config = dict(
    num_hidden_layers=10,
    hidden_size=448,
    n_experts=64,
    experts_per_token=6,
    d_expert=64,
    d_shared_expert=384,
    hidden_act='swiglu',
    moe_layers=[1, 2, 3, 4, 5, 6, 7, 8, 9],
    router_score='sigmoid',
    normalize_top_k=True,
    routed_scale=2.45,
    balance_loss=0.000997,
    balance_bias=True,
    router_cosine_scale=20.0,
    init_std_router=0.00711,
    lr_router=0.000222,
    vocab_size=8192,
    norm='rmsnorm',
    norm_eps=1e-05,
    tie_word_embeddings='early',
    optimizer='muon',
    learning_rate=0.0109,
    beta1=0.9,
    batch_tokens=[65536, 131072],
    max_seq_len=1024,
    train_tokens=541600000,
    max_steps=5592,
    dataset='wikipedia_en',
)
Below are experts of layer 5 (counted from 0) of a mixture-of-experts language model. Rows are named router (the router's row for the expert) and show model dimensions 0-63. Each number is 500 + 50 x the weight over its row's rms, rounded and kept within 0 to 999. Numbers have three digits each.
After each expert's rows: "comes after" lists some tokens at least twice as common just before its tokens as in all text; "comes before" lists some tokens at least twice as common just after its tokens as in all text. This comes from a sample of Wikipedia text that the model never trained on. Tokens count by the router's weight.

# expert 48
router:495379545553504464549571492584426539466437547443454327462501546507570493488530493448439552462523486504541501529479487457498495455449491461531456433425536516520476525496429553529468505559475504
comes after: "\n", "2", "–", "1", "0", "3"
comes before: "-", " |", "0", "–", "2", "1"

# expert 19
router:501403533521512494571579521585513578481485558444481407503513434359466554427454497511591478460503503474591442531548454463516560443544465526571576480501519498443553359458459457447551431633477429
comes after: " |", " ", "0", "1", "3", "2"
comes before: "0", "|", "1", "3", "2", "4"

# expert 28
router:476443525565438466460548432592467477430497560402441481465568502502408589422490571593475531546496502459569544509498426508454541521536500483602506457436583566548538450465503436535442497490521530
comes after: "s", "ed", " in", " of", " on", " to"
comes before: " the", " a", " his", " their", " this", " its"

# expert 27
router:493455528536414466464551440545564440531431496442502482488537530409439597462516434538482524522524442495541557467445461509523558484503481460573483514508552465519498442490479494521422486523454471
comes after: ",", "s", "ed", " well", "es", " such"
comes before: " the", " and", " a", " he", " which", " but"

# expert 12
router:545478531548473490523460503460473576488527581404495443455535468500555509430473510549372515468446443512604480546523517400498572457538462488500503510476583459421445393479429539499435515517510441
comes after: "\n", ".", "1", "9", " |", "0"
comes before: "\n", "-", "|", "==", "The", "1"

# expert 16
router:604455510525474447563508500569543501535483515435404446436564541462555562497468527537505477446543566371527445563517432500466489587509496493467466513427541547498457423504419461561477407566420443
comes after: " ", "1", "2", " (", "3", " F"
comes before: "0", "9", " |", "–", ".", "8"

# expert 55
router:529368516514451516543540474511506477474489518400428368491484481448514549427521566479519549434459511511604457552533444512490576506514524503501494476489407479436533342507434488515503537545502390
comes after: "1", "2", "0", "9", "3", "8"
comes before: " |", "0", "1", "5", "7", "8"

# expert 24
router:525475606627555440459529480563443481465460579453454347511558516490509489479419559550479419478492468490519506623441481501438566562523436490549524488451578450465442456458495493541472403472498399
comes after: "-", "\n", " =", "†", ":", "us"
comes before: "\n", ":", "us", "†", " Genus", "idae"

# expert 42
router:445380605543515467466651480464516508413535515412390478517514462531471560415531556458484573483465424434528561532521461456521494511488474486579560472435553500440458416465494475492439537531504498
comes after: "\n", "|", " of", " in", " at", " to"
comes before: " ", " first", " \"", " United", " A", " same"

# expert 41
router:466455526436510421464617404458491551440571541422395443466529435502500526435447503448529501525471433550448554551571508420519483405495407458509482426479535558494490470485489515491474443478421376
comes after: "\n", ")", "0", " —", "3", "%"
comes before: " ", "\n", " —", " \"", "---|---|---|---|", " −"

# expert 10
router:499469601508424522447501442472474510501400532476448463496506530553535512500561453556522471566576535495555463530485498545474561551538521440553526528477433447456462466450434503467564478560472418
comes after: "0", "1", "2", "9", "8", "7"
comes before: ",", ".", ")", " and", " (", " in"

# expert 20
router:474441599545558421465673484564390569499469568445430362452549542445545535383431469448419491535523435488537435558452432408467515529487493492527508486550486464457453500502433545488443456455454455
comes after: "\n", ":", "3", "4", "5", "6"
comes before: "\n", "-", ":", "=", " States", "S"

# expert 32
router:502511484553552508509536553533428536436459521394512309540503528434479625508495408504436526539507439389465546550582401456489487486434488474516547479507508505463482395440488450503432485563514497
comes after: " |", ";", " (", " /", "|", " –"
comes before: " |", "1", "2", "3", "4", "6"

# expert 3
router:453540539530437444507473405551480603447391553365504424496447460485497535479467477514521499543467442479538557553504429443482564433521479494545525521593484408382480418412535518506478446515467424
comes after: " |", "|", ";", ":", " in", " September"
comes before: "1", "2", "3", "4", "5", "6"

# expert 13
router:597534569514520494452492520528443446491500539459461419396520525496543543454494557517497534466510459494595475472500394467597593505470532549484507524494512488500513436506475521563552493483499423
comes after: " ", "1", "2", "9", "0", "8"
comes before: "0", "9", "8", "7", "1", "6"

# expert 51
router:472440536550425475538560474552476534406487546430402440524495488510456509374476607505482474565506480470611575493425463534463525471504538419550570491485574516427488478490506407481482530512443513
comes after: " in", " of", " at", " In", " on", "In"
comes before: " the", "1", "2", " States", " York", " United"

# expert 52
router:624471543614442452438471455499517559447532478447471472483546533490565485466431528513503468525576502460625453500523493419523482471496538460498514434479524449449497491409441483433472434561508519
comes after: "\n", "==", ".", " |", "===", "'"
comes before: "|", "\n", "==", "===", "-", "The"

# expert 11
router:577519504592473437527485475467467547389455508456419521499468494455485576501573554477477518475496479487581586532487498446499610537541489479504521507452493485424487436519468472462500592459480406
comes after: "0", "5", "6", "7", "8", "4"
comes before: " |", ")", ".", ",", " (", ";"

# expert 21
router:517444530494560464480517484503468465437488516455494401499523508556521521454415515526465513496533440458513514471453481460474496500438486488550498389452533479505487511511463457523387466440480432
comes after: "\n", "-", " |", ")", ";", "|"
comes before: ":", "-", "\n", "|", "–", "="

# expert 5
router:496492562495527455534484462542386601521431474415531434438552532588471539400530423504503548553615436424556508502521409460519539424522527501566542568494567493437548417473442485571489495436512489
comes after: " ", " |", "|", " (", " in", ":"
comes before: "1", "9", "2", "8", "0", "3"

# expert 47
router:542470494526467443536592476442482536541405476409460393546491434515589524454438525519537449513505532494468545503487391518469573467540529419476553461456565400443565466491458488477447449618504446
comes after: " ", " |", " to", " on", " was", "′"
comes before: " to", "1", " |", "2", "3", "4"

# expert 14
router:411427458606553500526498488552491508525459472503441437481519501394504576468461538466486498516507427375559452567533448459509457555462413488557493522458501454441452360535394455489509448470472459
comes after: ".", ",", " that", " The", " where", " but"
comes before: " was", "\n", " The", " is", " he", " He"